{
  "num_hidden_layers": 10,
  "hidden_size": 160,
  "n_experts": 192,
  "experts_per_token": 4,
  "d_expert": 64,
  "d_shared_expert": 0,
  "hidden_act": "swiglu",
  "moe_layers": [0, 1, 2, 3, 4, 5, 6, 7, 8, 9],
  "router_score": "softmax",
  "normalize_top_k": false,
  "routed_scale": 1.0,
  "balance_loss": 0.00477,
  "balance_bias": false,
  "router_z_loss": 0.001,
  "router_bias": true,
  "init_std_router": 0.0073,
  "lr_router": 0.00243,
  "num_attention_heads": 2,
  "num_key_value_heads": 1,
  "head_dim": 64,
  "vocab_size": 8192,
  "norm": "rmsnorm",
  "norm_place": "pre",
  "norm_eps": 1e-06,
  "positions": "rope",
  "rope_theta": 10000.0,
  "rope_fraction": 1.0,
  "qk_norm": false,
  "attn_scale": 0.125,
  "tie_word_embeddings": true,
  "parallel_block": false,
  "extras": ["capped logits"],
  "init": "trunc",
  "init_std_qkv": 0.0637,
  "init_std_o": 0.0159,
  "init_std_up": 0.0637,
  "init_std_down": 0.00851,
  "optimizer": "muon_variant",
  "learning_rate": 0.012,
  "lr_mult_o": 4.0,
  "beta1": 0.95,
  "lr_head": 0.0211,
  "max_grad_norm": 2.0,
  "warmup_steps": 200,
  "schedule": "wsd",
  "decay_fraction": 0.665,
  "decay_shape": "linear",
  "final_lr_fraction": 0.0,
  "batch_tokens": 131072,
  "max_seq_len": 384,
  "doc_mask": true,
  "train_tokens": 656700000,
  "max_steps": 5011,
  "dataset": "wikipedia_en"
}
Below are experts of layer 3 (counted from 0) of a mixture-of-experts language model. Rows are named gate (a neuron's input weights, with its number), up (a neuron's input weights, with its number), down (a neuron's output weights, with its number) and show model dimensions 0-159. Each number is 128 + 24 x the weight over its row's rms, rounded and kept within 0 to 255. Numbers have three digits each.
Before each expert's rows: "comes after" lists some tokens at least twice as common just before its tokens as in all text; "comes before" lists some tokens at least twice as common just after its tokens as in all text. This comes from a sample of Wikipedia text that the model never trained on. Tokens count by the router's weight.

# expert 0
comes after: "|", " |", ":", " November", " October", " September"
comes before: "1", "2", " |", "3", "4", "5"
gate0:114097107091125149131140152137098127153098136135128113144178124086148159100103136130110131150088117124162122128180124113137128094124147131150183140209105085159120116142161150116132137097143095141130092152157129129155111139139154114134123106131146126147063122134159139075078142125150129139134097131080145126130132148106159129150052131115135152126149140126163124134148128138150103119110123135122132143117137133077185122145112116138129126145141144117145098156130153125202124138158128
up0:118117135143077138095141141178158080127122133110151130163165160134162113142122113153123103154090111066157131120088127148127132139116133126130133118169103121163145045123103134112088120095135071100152113146115155145123143118087110132128125127161157092128120144098136163164131141097164142136131107115113114166103115168107147122150129154099105143149120153133121144137119193091116122119139136081098123146146121166102120094153146129116111135116155139143164140098144160124153129112094138
down0:138134126113159138128095112134096088102135126094152133092163171109099100073156200128100106122131133117116108158106142089104086133171138142118109130155112121140134141156112106137160090139120112100161102139127131119182132107105110102101156107131098115160113109099131132150159131142120120140123098110132139128153118095140122139126137097183116078153125145159135118130116141120187114125143159120119161116133155125086137083055144122130137116137130157166130086119137102084129091143130119
gate1:154123150094115170107089161129154135131102154121135118119119115115156130135105108141100109113122122123129126143131130157166138151114147145100143161105180122140096156119137095083093098116077126140122124135114078113103162138126141165128133109132096117136099146082139133157105147131108155154084147099125155143151092070096085118116134108185107160163141118139114128146127105154076110146149185136084095164181132150148168138167099153133132114131120124104139118147126132137140121150142158
up1:124117165194102164144104113174140134144138114128138124165137173143073127138095159123081136150125128125113143169143136130181115143158131126155127103121114102110113172134110130137153149075145143138119139123100064093144134146132140116134164141127152152119084099084158083119095116134133137122147144119151153149118154120126142112110123149125154097129134134155162139105127129098132096124144142184127127114149125101119092084119127111144132156090151120130115160078132085163158161124114171
down1:146136156129176089107150079133179107136116126148122150127092156134104124166094145119149102114137143135100144126110131139085094117150086133140146143156060164108163113103089121124112132138166161112107118130139134138145113118142106126160120095150125109116128132092110157101136133120142145109122143114160105120117151101134161136167142110080127147105136118138110151095141151064118140143127095114131143112127136121113156131184153068113161152093085093146092145083167118165142112129105125
gate2:115147112151084145105102166139133102127146136163122149161132153095092159137113124107121098159138082103115153086147111161123123176143119124094099141133163102138159167095149100138138131089128114110140108138122157139125106107107115141144096168138131173116112148147131119111085143137161154132109134164120100151116115127154144111136163121107101145099160147130139163120114135153133132117089115135085130072110087106131088123142103118139080151132151110157108153135083079170161118088106091
up2:162176118137095179118073115116116094140129110148111161120096128101117126142166106151098129090136101152101135110144125133145098138142079101121120109121119137146102152152115133153150130111158144153138109100101160152124108180120164154131126157102074140125122145158105090133107102129134145117134132179141156196105099107172105070158154098132091130113155141134125120115108135180105136107105136123103112104123108113103126100136107125132119116153151165164134137121144101158141127107128080
down2:122108109132106099169106129055103166084137112170110155126123121133171134117143145188102112142124141096091132145134164153177146154106151113163137137140116148147137148105130127110147155110125154125118128117133134121144147146147142120151141119123128173131128110132165133119116152189127155097156129102176141192143144109146156150064118118122078114132108134142091140114107130184115130156077163101135173157155131121151108131098126143156158123116144156152116104121125139106128124113137124
gate3:173102098145162096103119118136136133143158119113165091110152119108127132127140097122119125168126131126107145171118138170075113155119090135110097126145100176096156122133146134112150142135101164104095156156111099166097119142111124097170142103126116166141086134108130095109139188151109101123112136151124093114143113136114075128104125098134110135099120121158071189139145143107106133167154124131154102117166132121129146147127128129091166157121125101137130164162132083127117148135142165
up3:133118130110152150112159176125119128141149153176103118095107153133133122143073101154077070122131124132151098066138085134168132164122160136120170116113149117129109105119109159111166175152127110114114150096139094094179155159090152130103151135119145129154141151081152144146161115146138122105117112132134130129159146110109110096174121123119155113140102137147145117106118150127135139096102118122115094144090084101123148124118164114172152127148120097143166100146096146154141099136121131
down3:114163105128167108128133129132124173186142124120146195157135129127135112153180160112110142122152105155127077153138157119120143130118108126149138091120157101148129145169129169097133167135111160101162097113124121134137117141105115168180135155104085126123111114156079133119164129095065130183153106160129114112140101155160128110102092104123098086145115116122154115107104129104138164121151121090146146092108116121109093131098142118111130106108144124107115114163155121111149151120124129
gate4:128149147132149080137151102101096191092110153109077147100128082071111109091123094126162112134140145150132145135099119081127147074114178111073124149121118151114128134136132098142167136161151099134116091154073126122139117130128151135098114125159128127092100137116118125149104135111117109124146126123113180154073112112162127104121116150129162102145109108130136110116107112120133109126116150178140097107123117120137170105142163169118148164124143110163093129121109109155155140131116128
up4:155143181136181116132158147114109129125124151107125106129152125119074142101154115092172156182135133144070142098104162135084122130096120137108127158140115124078094153143149116108120137154149156164147142147124128103148144134065145117128119088122105119147105132122143089127148152133096116125138147154149120141115127134164137092115165117102187102159135123143129106104131169142153130078162111112147133145155121105126146123086106120128124143122175123123088124110162089134116148151114179
down4:128132162159112150142083118163127099049116158149120110119130142122155162167098125115126151087138123117157093142168119115074138186161123125116137134130171083100160114154110114114116117133142132126103095054146097116108130122115132142137132133142164137143150136105135143110118133155123106127122113168116141146130127106164116162136159173117148127100102155182101174153125162140132106143147141115128088151142102128126128119184125140116134125153143105101149118122123104088112133088132085
gate5:168146097101092147133170103132149130116110130108124142153180136132156081137076129084134110109105120101128090110166087112102133155092142126122155188139116118141073126126089109123125124112105128111113103167138159136175149141085187133148134150151108114095088129147139109074137132102139120158129146122166158119152121137135149110126115141094189119170113123115139104136161165097154131126135121131097139107141169149128126169109124097132131128123107139107123122143123121095153097102113137
up5:112142102152134087129153136126128140118145109166123067129087140151141098133176111130167129095132127155121118108137154138110124098127166143130161099130166140122142141114150152085115132160133133161118092149122134104187151138117166103139109128113108119128130092145091118181130133137113148115132134109104151146094160157146139139149144103113141162120145182120171161111154105130147120113094136146157159142105137168122163142084138123113089147093176087085145177139132112142152090154158135
down5:131174091107108116129113137134123143128116158119154117166176105162127128114121160108179106096152100121114148089114075149128103112145097107121178132155130133141140101151114110096086160112108120107113149139096127101104118144140136160114154143112138099148168111123111132078115111116114136180128123137131125129150108120128109116105109160151106119141151181142141075126111146133113078111116134124133117159148088123148115142078156139099152122101122161118082110123145153101042150103127123
gate6:151148113128120148142167097128105113107110100136142114137162065137094111133145130135122133128128122099121066057166133136137104096164168146169130112145097147151137106138124094124110178122121137148092102132135112140097136088126124099102162121134121128118122092136141130100070109096125122152093092156166129150134119158144165105145133191163135099125135158128167114174146091112146162138106155109139135114096146129110117122148147094117134085134120124116135100164128146164158131128152112
up6:129098087130133091111108121122152131142125112093120181150110159106164113099123141113115112113117144185102147176121134107128144157133093166105103142146145122161152110121184121145127110114124112109170170090106115145140127137166083153117149152181115087141080121131129150155176125120130087118128143127152151145106145118136109184105159093119128144079141141116111132074143143099141125106135106100117146150154112103117126149139141128139099153108151119180167121109094098107110133134109143
down6:161134113132098108143147145135134084130107113153106129105098149096122099089136122126164135101098129143156147113137150098107158113078124141106099162131152155183090123156098137079096097106127088131133135138136124136174109088112141162128083108135121162178087151100120084150112118125135129131151141110111165120173142135123133115114136114119144131126129106161148133161119149127131067149171099125110148113132093132139166137125161118134155113072136137179135134128128077118099143086128101
gate7:102166143152134109145129091159154163130137108084094142124123154088091127103121125080139113103119096135165102095140087113082160159124148127116119094099153132139129151136120129105124135162119114107145122113098122137126116159117156108129148097124121154133121110160161120102085156158131123157114107208103135130132153165144141173108097144116113157133161118169157133124115119141082100135111182112114136102097125172125089147146133126070128127140163115149108134150148090110167119146148120
up7:142101134123114129189136151116123138110170113136155123104095080122141147120157153090120119152152140093084096094155158145126123142106165148132171155146153134123126116130165138182137112129117113130102149129159163134083111107094148178072127108134132137112153084152149145120116116093172127085109104113135147124142142144151160113114149198143107118127126138134123145108122113147138117119109132134137172120143173098124145130156149086186122088126155121139158126149128077139142112136089127
down7:145177156091141143118147111125149172118136139157101146117168133182113137134122096110081154122120098140132127153140105106143145126143161112121129113134164113128115141121158125170105126130113143130082117133196138125135135105131096146172165077103115122132127123101124110105113119110141115132114090108164163124132121149113112117174169136145070102128074095147152135139119135110160109118103103156167109149120120140144137093174088158137130122147072120106165146125154111103088114132169113
gate8:155137137130112134116133107136123110125085114166117147144146168135165115078143094141166126121125191118147128221106154108096144156131123127129117083123152138128120104113167111131137112126163156129133164154106178143139130103146080108132117152156107152129135122117121107163121090174116136088098125147117143131106165133112128157122134118111100120127162158106147144109167115124081112129119085156103130188103138100100086123096143140102126134087132163138102133097112140131153144142132115
up8:182175128137152146115148077149136122141146159109137125130085120148109128127089153119076093112136089102111125105089159122131102077125119115099112144116120137105171109115131129131128153150095161173140175124151096134127159117088122165125116126102146153098101118125105121088148132141090135142117128152164148163107072101134079129140082099142132118126109151156152138151137129108120142123113112132098109110137114113100089134138105132129108129177133142096144060104131128083120130113098101
down8:102141165105114155161166115128131145132137167116117127101189140138161132102141116085118140137103141087098102109128093076119151174169147119150117141136121124166150107137151174122101143133198119137132128139146122174102126127183109110147129133141126116117151154136155164125132107185129161091127085097144144158115139127097142127115130149122101142149115097110155142160142130126103121170118167133117136134126127111122085128148094154131175079152139151164096133122130133122135153182140138
gate9:085105076131125091141100161125116165146128126140120096114168107160087093153135137158115143131100164133157152166156140118130147142114161142111098078140129098087138122056134113120150109135139140189152084156098150145135131128132114136104126123086180146104149141119120117109155106093139145142130104142109112148101094132107150129114174160106121106174138161150154102097137153133099094122110134162150124129106133138106150137106127122152119126150139130166142171071117140108127115148112146
up9:130142109126117164156106166183155121138141107108134135169100161129139113118172163081143133130104111142083137103103120142139149149104133125102105103111098146154118143106114079139123137169119131135118137084132147126123166131103146111151143147149104087135138133114110122155084119096131128072114134093157093062105126075101103103119140108141119109121162088144131150182107148119160178136108151119125110134121102121086133125167102086094133114177150122101137130121102093135116125117137128
down9:090130111147078105140125138129119152133113103123082122136114067159126132124106181129134118180119174122172132089081106079138122111138109176084142141172142147117123128136133132127103112108126130109148123158114165118131116165150132117109112137142099089136084116137117144100161108125105161137118086145121109139141123106134105148125154127122153113118124110129096157113123141117109113156155116149123110129114106088145144166143118177159084135121134177189151120157115061139101130096113119
gate10:131103102148087130114133092122135123104131128114128161118154102124151169179139071171150154134109165134170158155117112096142176133175114142092080122100141138122119119132096166120140137100094117119119156100136145102088112101131126118090130201170109114137117111139119135127109112089094093119121110167126106165111109135160106125161090139130105134152133141120155133124102093126140117126149117155121121143116135133095116135159137155122122177132153126122104134197117090121119182125128125
up10:144124112124198120132139155139140135122124121116139149124159142127126107140129110131109159141146127114141166147123114160126063169150097100078149160108154124132121144137081110125151144109127163129125132164106130118137134123126104125124109148119145122129123121153078108135151147151123136141156110202135119142112142116162139143128066107137175126158162141154129126093125153184160134114117138159127141149121147081126078085131134065134188109097110134122111150133100154192137146139133144
down10:129117161126154152124104127087121138154154131096132114113139138116136140141145132120154147163139103119152097117121126168169145146100077122076136099175107139149136119111140125128145143082109094133146163093109159138119148149088132140171122137123106098157102089137149132154127151107124101109112150126143113131136133158161148075149145165126149165141132111128143098065133129183095178118135117141142128164159110149139136150122099143077086100114112170112162145083144127129136131103075121
gate11:102131142142136121088146157126132121125082103130135107113124135148169111066160118108143115107126165149143130157114125113142113169112115150135091123067140125168131116148101154117162110119103189125109144117140119119159091161123108124137155096118167145109113149121129125162127144150133123142102100163112128099125194067117140115153159136134120150149149142111147133136112099105113161103147156124149138181149117108114143096157142165110108170124092104136117117122162143064121095081120125
up11:137121095133133109130121124117134095127127146160093106141105160151092138122148131109137121151093149178136118115131129128116080120113121138086096130089106115142130103159130107153183123113121186145126111099121118106172154181138142166125119129161149124126128098134115166162079148118129089142120135129070133129119166106162137122132150145105130157095109144127142129094119122090139122130106152062143111144109160080117152155136129127124158143150127122126123109129124162082205076129155144
down11:153137144145125129141113125112154097143111089112108127087114110154129123135148147097133088147122130137121121115134126056084108126101126098123152132137141148138173099132100089149115100113154064109091156155124140149144150168130148097134112119127169150118159128113134116109154126111144127124164110140188109153154153180158138133112121145135086107115101167111094155136131142133127150120134189120100124114065078131142137115157145091153155125099121115140147132092074128104101153108116147
gate12:148136106118105113119149104126163081106123099111114164092162133095136128137115133097154160083111076151113097125149107118096149133112146153157123111167106128174086119131122125094111099114150165147126130148108170150152111130134142129088121075127100098173111085150148144144089155132167129116106114138124122131126153162164079166120157080111154133131148139115134100110142175118132138120159086156130108132109137113126144153157108092155134126132140137129148116061109101133147140103136161
up12:116170146126085168090086181114136123128105104107130142124133168119133115108116124109109130134156133139167108126157117145122175115125142113163109137151109142173104143131085145123127157178145133135129110149130116112162112155113136173159108127120167188110139130128169109154122154122161133124131127124137076143109093154122138130135109089128121150107082116134155086109142136120126120181123081143124145129151089154176129134102149166124192143121140149118092122108106144160159114082100136
down12:119118107131126139132107124180059159128115108113128107125134132134118094136155118148122176118149114109151104151110174130143164135144107107065158136111133127101102172160121141119113122139124120115126091090156130122138160158132164068164126136130119155129149148122104131093132067124160168163115164182129096104097127106145119107121118117169120102120125119125113106097076109147098131165085095090135112129118121117105148139113128117128101144104095128118128163105121161098081137097110127
gate13:145154101167139095101134111170082142127159179109148116156134110132104148098098157138142138081174159154150126146092122124117146108145087117124163120115144127126102123142068054127100124139141154126106159146102156134137156159134174126099108095122111144108138097166161104143123077128106113133113102114149112115118113158139135129163134154142100128114121098142098147120155104102138096140153126121157140120076164127167119139096087118133126108156161117107096140109141161132130114140132167
up13:111115128141154126165114096135162106128126116141096171130133116117126077163169108122128150131117111167128143101174130133066082129114126184146110122161099148178171098104132142095114117159115117149139124111136090103094159106109108153128115163103121124144101150119137137103128144117182110161165114143179123114131115102148129100114125119146139132144151114063164158166133148133114152137092151136135142157141128110140139118166111107153106135096088126129126142133103115096087115165086127
down13:142116148136123155130130152129133153133090153125130109197125149097137147130154175127146134137182119150092134093072137145108136115127114157120136153133091151177131120106102118092139136115134099086125131119164115124099113138114095122107149110120119145167092125119166089087120134115133125146154125132129120126081129123126117170142090182101127155082096108118177107139103154160155114162152141104109105147128099092118108149109110088152080174137118153119095156133134117089090125140134110
gate14:117135114137176158126152139117099117112123132122109162125083156114155162142138142128136135102105147174114138108136131112161131167122129169135171131190154113146101153129117127178112117095120139137142129102157121096155131125138175165118126143107136118137161157147120123135117149104178101102185136141098142146147134118135129124065111124111138097133119162124187098127122136108110087137143143125158088094154098108144171114111177161123142142130126099090107132103129092163168121079137120
up14:138126157121156153121131116128074117118078105162120134096122149085164155132112123120095117138090153140137105116135106130112165142124135172135146122090149149164124145134132140146124098142109154101128094113142122159144152126072104129154105127115152095143105124195123168092106093150152117120094139060118146102132153091068112151145084131144136125100134104125115099136135108118123140136173125115131109134127146114066118152153137168116123097118138117115103111141133124187110114109166096
down14:090139148092114136139122112132164092153136140099114120113147132125107107106133136139157138125120114144121134141076163121119092135139115097097120108087116122126128160097119100160123118079173127085112124109132132121128077143191149115107119149097127128122159125068163089146108134126088091122129095151202125138121165128168135133140127141110122129144152120137150151083101146178179080168130120106122161139107115135159120112126105102187121137103102126154130118126094124114098129135145120
gate15:146101106140119138124092125151115143173148104130115148123110138157161103099123123115083131145151115094174115151111129131109150147145124146175128123093132135121114151118164146138107144121056107078094171098100126081170118155174126137144167127156148140139155130155122140133151158129123125119117104100079109125124185113133159144092105098132144085128128130117156106128160109103147125091136123090149131142158121147117148092173163121142183172147118126140144150137121104097119097100152136
up15:149113106099139082101159115118153140189133102188165146152097156130109154154132161125118125113149131057129153158135116091121117127153136170113167147130155111080141121153149126134090149104148104142161112101133119112133143141127132145117130112116091136214152138115124136109123156133128122146180118161156121174128141140152121138094116095137142108094135165153130162139101119146159121143103128091106148123134132096119110127096133168141110103118131113165170137120120142157146121116161158
down15:122080109112117153137116110124114132144106138136112058124150129151131154110115099139163125124117094181135125128127178116127101106086102154117066129107116128128107144139176108112097107133115104120125126130181124150092129123106128155127115125150118116122155120119119112144124082069176153132157130174104137076135108144180100139131144106144136148138133177101101119120101169149095106151133150126145097138138109133144106175117115116137092136066104111103107133167132098144150129156112112
gate16:132110099140123165140166123135124117133109109142105112098129154165129151120134092157179083116074121109118115147135115174125126123088115132103126094109105104139140135106122144082142159096155154129157170124099130140142111112115094160127103154180163125132138133129122167123131163156136114101103121145132152157119154120092077109173137115131168146186169133161123108146117122132113120151116119101116066118113137139172132152083133169086086106145136125140140135134130140154172103130099138
up16:147104144142139113092109141119169097143126128111192154141107137085101086171123148130117124101146172157116109111082133083146148083154166138108124146136140146133126078150104098099116145138117089122138149142125140155126157105163147130128141137119153125139140154138121140100098111111132120177134142155090108114136118149134145127115134167104120102131116196086156178121124123125117136115096120153156169124100163112130069094112138139189139112151112148107129136159115139122108145121083110
down16:132077119135114165165118083097154121141119134155126135117136083122161100146132119137104136150149125123159107125137137097118145115166147095136147176125119111103115080088165146148126150119132117116095123120144085108135125140156110185145131079144132132107090103143106147111115138094162146140122094130148094116098132115107134131087154144144133124117101169132139134108127108145184150122130129142174174124158129127137155122206137112159123116084106118131108144107122117173166137070098137
gate17:161113117130115132151110100109102104099113063151174106102125104076126119124113167128121128144182161111142068104131137141141075124090103169132106143112114106127123157111096136145108120153122070122127144122087137119147124099099104138100134101103185086065165119154116141141145118117123135127106144146094122156144140138137146148161138157088104114143122144134118139166140168112105107151113151107117115136120102139109130118124114109158152132126116166112118149098145123093075098131150103
up17:118185108094108184110104137111106112124115127129103139104177121124115115113156140090124138111133102148134146108112160126124111118097150177128122124112125123153111190118119099145142118146116092137152144111111094128139158109135150131103163079165170113167089126104119159130136124164137144143162174104163081155148129114145141168162130138127120125195128126114165142136089131094146097119125130118111153137147125128104138080125137167164168134155148169115127083122128142122109116111144086
down17:126128141129151125114133148164119105118104157140148161111193142127107136131117104148133125117139148104112113134088112096110124100098123163097135115087169071109145149138124140128124149125140116123123141125077123122132159164168139139150108138137149103072112109136111104166113110123094156173094121126132142149097103092196148117119130130129134146116175151172161121131166150140123134117099089077123138169088075147148087122101141151115127152098118142171140106112130145112102129102157100
gate18:133205113147124140127126114171153120186112113146116156124132132126135117084123072072151120147139121122122075097177101105096154136092140134120081119135118144125118149142135119138153137115130139162125140177086154104127142120159127107096134112121152137149137153120149166110102133087125176126102116137133149092119130112111124165104105097094143086147151110131127133118114133136098074110105149121126108139173109122080114134142159138101103148122133150140152172097092153136125080139113126
up18:106090103113175115111145139091137114106117085148123143105125099103112163157137153156137104133100165152128143124118116132132119124152121141123176137120138149118113100139149132103135084140126157098179146107161111148108104156133118157086174103124120115137123069121132115179104133142153102119141119131128110120096130174094156115107103171081111129107097073094122116120133098098116126147160122119101153099098099143124084124090141097182119127131117098114104091123187145119131128100121145
down18:115123139126132156121188124064095117118130149103161155137080163112145120099156121149145105124114112147117143130132136133156139151145119079165145162167159084163131123129128153112135147145178161155114169127122138161140175153122124148122152121091154137125101156094150165171113122134143186120099089127120127098133133157106157130118156105118122138176156110160142129130137134116112114098151113133150118135148126105093113114128177115124115146100136094083105074086113132095114158126112123
gate19:137073123149072156164103169127134105181107163109129172125129104152133114139136150170157109096111128099151166172154139168133121153132139155117118105088117110122153131089136144124107122126089129094107086116111100098155121122119099115129127157119133123150163127130108144129132120145153140153156091160108153113129145108102149148171152111099133131106135105135097108135080141134143168133137123100163139122195171114131124148164105103138119183123137120137127078104149120076128143113130134
up19:133150131131100106117141131119126144096135137144081096175143161149143160146160081107129128136134124157155100150102124165103120107135096095168133119081108129156093112162133138138155081100101130101155118164095109175133126091138152110124118091086128154141131108099114144129116111130133149138143147098100122140090134149162107137138119129101147134132111115145108112137151143144115170166102089123077149120086114098161115095134133089137142120126103088083086173140100142105093108148085113
down19:112148144148123106129126078120115087164159148119134113100150137155133124154146146133131139128102141138127122129168050114109131122131178114135123120127145129151111168133164110156102099096134153153080145123119072146139126123120179106113156159109091186117148170125110132131076128147170121124149136144143139124104152124112128143128155118131108154158101134149121110122086125144113152191139129109096157101079149113099143135135112088140172146157108144099112142154095158125171107118153130
gate20:123100123117089116164153143090145076134062087171112101129131113120165145140163105128115178137108142170133136134113153095155118096142127127117101101122142107161090144160110113112064152135119149094147139093159128137150159150128159125114111117098164159092141121164151163135100167110154124115099160153116109154121151111173157103149118175112148140148123143130115115128135133131130151139114107135119103143166152164148146123138149130144167125145155130161072123143098132130173131135132109
up20:168121140101112145154131125182138155122149154139141142121099085097144163134167135098166154110137121131070120138116142188090159163147140100151140143119163125144114144106108102111186166145138114109108107143092104165111111125128099138156191137129100118130142129149141146108110111126098176148143148189112160121115125087120107103085123106159112127128141136112111131153113132149122138138116114135136118084130162138077101094111151126133161116129160150103151149102113121108107153086110138
down20:156094097098093097147155158114138115131105118098113161142142137124140101095147121145110160082137131177102158118107162111148085118085115136141096119151164132170082164141138123138107123116098117150109107120082076153125167116109135131153125106162124137126160109149157156169103161073161148094097124131113156141152133136128168132166114152114116082100121108091151109140126144131146165164139105145116148136125153097109121122127146160174124120101104083135093106137136134116147130146157134
gate21:129131093096105122097137156111166114117150109157142166086141112118085123122109123096132125111123167134138116149183127102127102119108159226154123135142137092147113137125104127146133144115178119126130099146132116167086138104136112135085145121130108133131144148127159122117119124162114079103120112087152078150143153101116119105201103152131100159150130129103165143065170130145143139091154138097106130140131136107123120147119138111120106116121116134120171115137125113124141124157114084
up21:121127185157153174154083113156118081151149167124092162097086139129136077084149164117145179112097134150114140119142123122136086122183127106155154103133126128136123117087128129177119154108140136152084140132084148128123132111117117146083121132141147142089140104116103174106103142104124162104132129118096137107148177119132101151135120108119102112169133157157113154145103094123089121117140139105115111101123142140130099119125115107153109145125173093146124135108122154143153168147117158
down21:099099164137132122159096108122152116100102155061148072125146130174138173134124138093083146121138125164149144102134119139086119157158149116074120119146125123151127120109113119109116098128129131103133132100120121082128099087147120127128162126148121136172148083130155152087133145115167156168113109130139125108098136121147131156158135156144118122115141103142126119125139124141090099160139155106125120180124122111130135108121143164151133154105133160082090172113110096141156173123064141
gate22:135123102114121151132124106098110097161138148104139104144145161129144138119106114160102151189108101149153125145083179124148134117132131102133116087165138166144168120122121074136115105147145118110135132163136115157084123113153119116076125139104133108117107096095125140171140161191137086096114083102155150155117154083131102109119130154107120101144115113137102173112126076145113121100140137145107122155127090173141129146115103086125134112162168122133125142123137137133176133124094102
up22:133156138101114139133154163102135142122152202136138140131126151119169116168154128117143116126118103133087168090138136100112155128149124106118160145150131137105111137117192130132142081115114171106116170119079153101106108142087093138131117129142136135121139155134137151109133145072118105159164119170066164122129072148121110101146084122158141109095151102089129139165136093118119120116163122108103141136130128131133092138113113146094116157104110125140154163129109121152160121097107157
down22:137113103097136105164138112130078149159151135089140147113137175106119128131109131148146146129070130151094140123134151154138125111135115151171143118097141107105143172076158116140149108133116168165111127128116148163095118120160083177110130134135139151145126156153143151167094087121115105127156130119168114162097147120156079128147170151125134110135152085073105165121115110118104116098112166126114144162128129131122122138178089147138129103112109117144163176144137121121142180146138127
gate23:137147152130136136143112157178109120149127099131131133100123138124114134168147068124136140147081166148123110084117112158088107178113111057130102142127103122156143144150109143136141167097151116115099113141136139128124108153113132140116153171116153159141118124151149109093172108125157091155136145151122102115104125126147127109123161083132086112148132144098095157124155156154136132115080090160136163135136107090163135128110162113113174144101121113142134088164084116169145102143149115
up23:145137136142104129070124112064127097133118103111098084137149133170108099104105181096104127165104134144081090082128107104121148128137131126170141124145142151147125100130140142124125108165131146139096145149158121106133134117115128148136127147104095091113148128161082099166114093093118149117126137104113104148125126169119127107149140141106100135112149124146153113162123099131133131136122145170127093097163147156143091163154132123081137169119124174160130138142157108101075112092092156
down23:122125146151143107120100144110129100113122134093130167132155093155132133138114166124122129156126127152098164107145087090129161144127106133130122133175142162131152120105129165112112164093126113134125147094142118135089137168139098126126076121152136147160147144206146117109127167115133108145105167104119161140163120139079128110117156134122108157174171127125134145168162125098114157156110092133134104117096115100101161133113139138181085130140139126126130078103151128133180163145150096
gate24:152113130096178103121159158124124111170131173136110138157165119112106115152121109091147122122125110121140123096145135090109160156133097145158133101111109166135151078161146113121139140122128107111150145122133147140094130142113091093153089142162108131142133091093107168143163153152119112102150114104186118122154112108083156147162088115100120136113147136117156125145171076085130148128148143118146104151121151086127122121110101159138092101139069137115153131108132066103125115121119149
up24:129137107123118163115140097139152103077078131153142135149085084141147125148122123083139149101125105143085169123168102109131115162096091110129128092120137121132069166139105176082123116131118113129108156116128106097135113145115148081149103155120143132119116137145173118150137190137082128155118169126137117127110079140157101105079119092118153108117157131134124104123126118125111108116102130137126117095124134139084146194123167138142121112153112096125123126093132130105108139134172139
down24:142082112139135143162119101105136110115109098138134092116109155085156127147109143146126102143062108093120149109174134097109109111130146145101155111074163134144077173134128145092114128128095123112149144128123125142160087131136150111115096164123113133107109141153146129135174176144126090151112116112147174117152093116139145140090146092124123106170126140099087097118149119119149142155090152100096100108139101144148133119147140164119112133089086102143113092119145107099162156114146144
gate25:130160092123142140153156124085149134144140096147157148114147139104143126105096141151121123102124105155140144135167103116125145124149139110130105117142155163104129131161116089155138123160142106190117171136134155159063136106159136157119141130154143160137155124143121128088113103085119138123154135119142120116149109153139130119152173125167119147117094107134148100155092173131111158133153126089142135171078111165136127101098153096066152098141115099129167097130138134163125128145065145
up25:118142126122104127150154115114154131156141125126156129145145112166090126143126125072118120140132125071080122167145150112114146134086135123129101107087100131132108137109118122138137161068149146108123176107057151085145144114136079136123127116123134142154131137148140170110139186131131140133126110131083162105111142108121148135109117140101140130098134174123111156082106128140083103105130107129167097124165101113088132125161101136136081177139125090141127102100136104159146127103156095
down25:152080119126136174114118199128151068165126106163113160111149106114131139107132127182144134132122124141116133129077123121138105107175141127106117131130130106136188109127124115123084139170121066154125134160154101080114133150136126092126120163135161152132135073122099109152108135100153149123140119148172085156110121129137140125163124115147133142134119131100098136155107141136117136152117115159092159116140134160167131113107130145117167140152183127107135118142148150123112094175100142
gate26:122124137096156094102133097146128114122114143148165105128175138131140126130090108124101117148141131122136102122097125110120126111119130157162122121137133108115137086082133159058160151144105105105079121118146118167112130145147092108156110110141097143160121128132066147145130093146054168110085156120147124123143106100149151105164085137108127132133109093091129122115103178087132116194132127139113131159119137138117103106161117132097092150138151135135144118120143105169103128115164149
up26:137163144077134124145102140077130109139137128113117102104156128142149127086077134107179136116187139141138116165088142103181118150096122120150080105102126089142145166103145131102128154123156138102125156136119134168104086123147105081137128134154143130147140146153085122148159179128151056112130155147074128137131111154128161134121102148120140163105098132141150149134117154107107145155135102127120134142128146129140117129123164136094103097112129136128156156104148090129094109142149102
down26:118092118131117108134117112155121112106105088082142144079144112081141130101155122148129119124144153152117109133135152106119128126142095121138146181080121166140117142134174117110115135147135152150127084111114136132123094101147140082120121118128135134157092082217152127100116118130151100146103136107108137160091123136117117130141122109119110109115196132117132083162128108123083143192145148106162138102138129124160143145144157120170080128153112146098163119132152153143132100120100112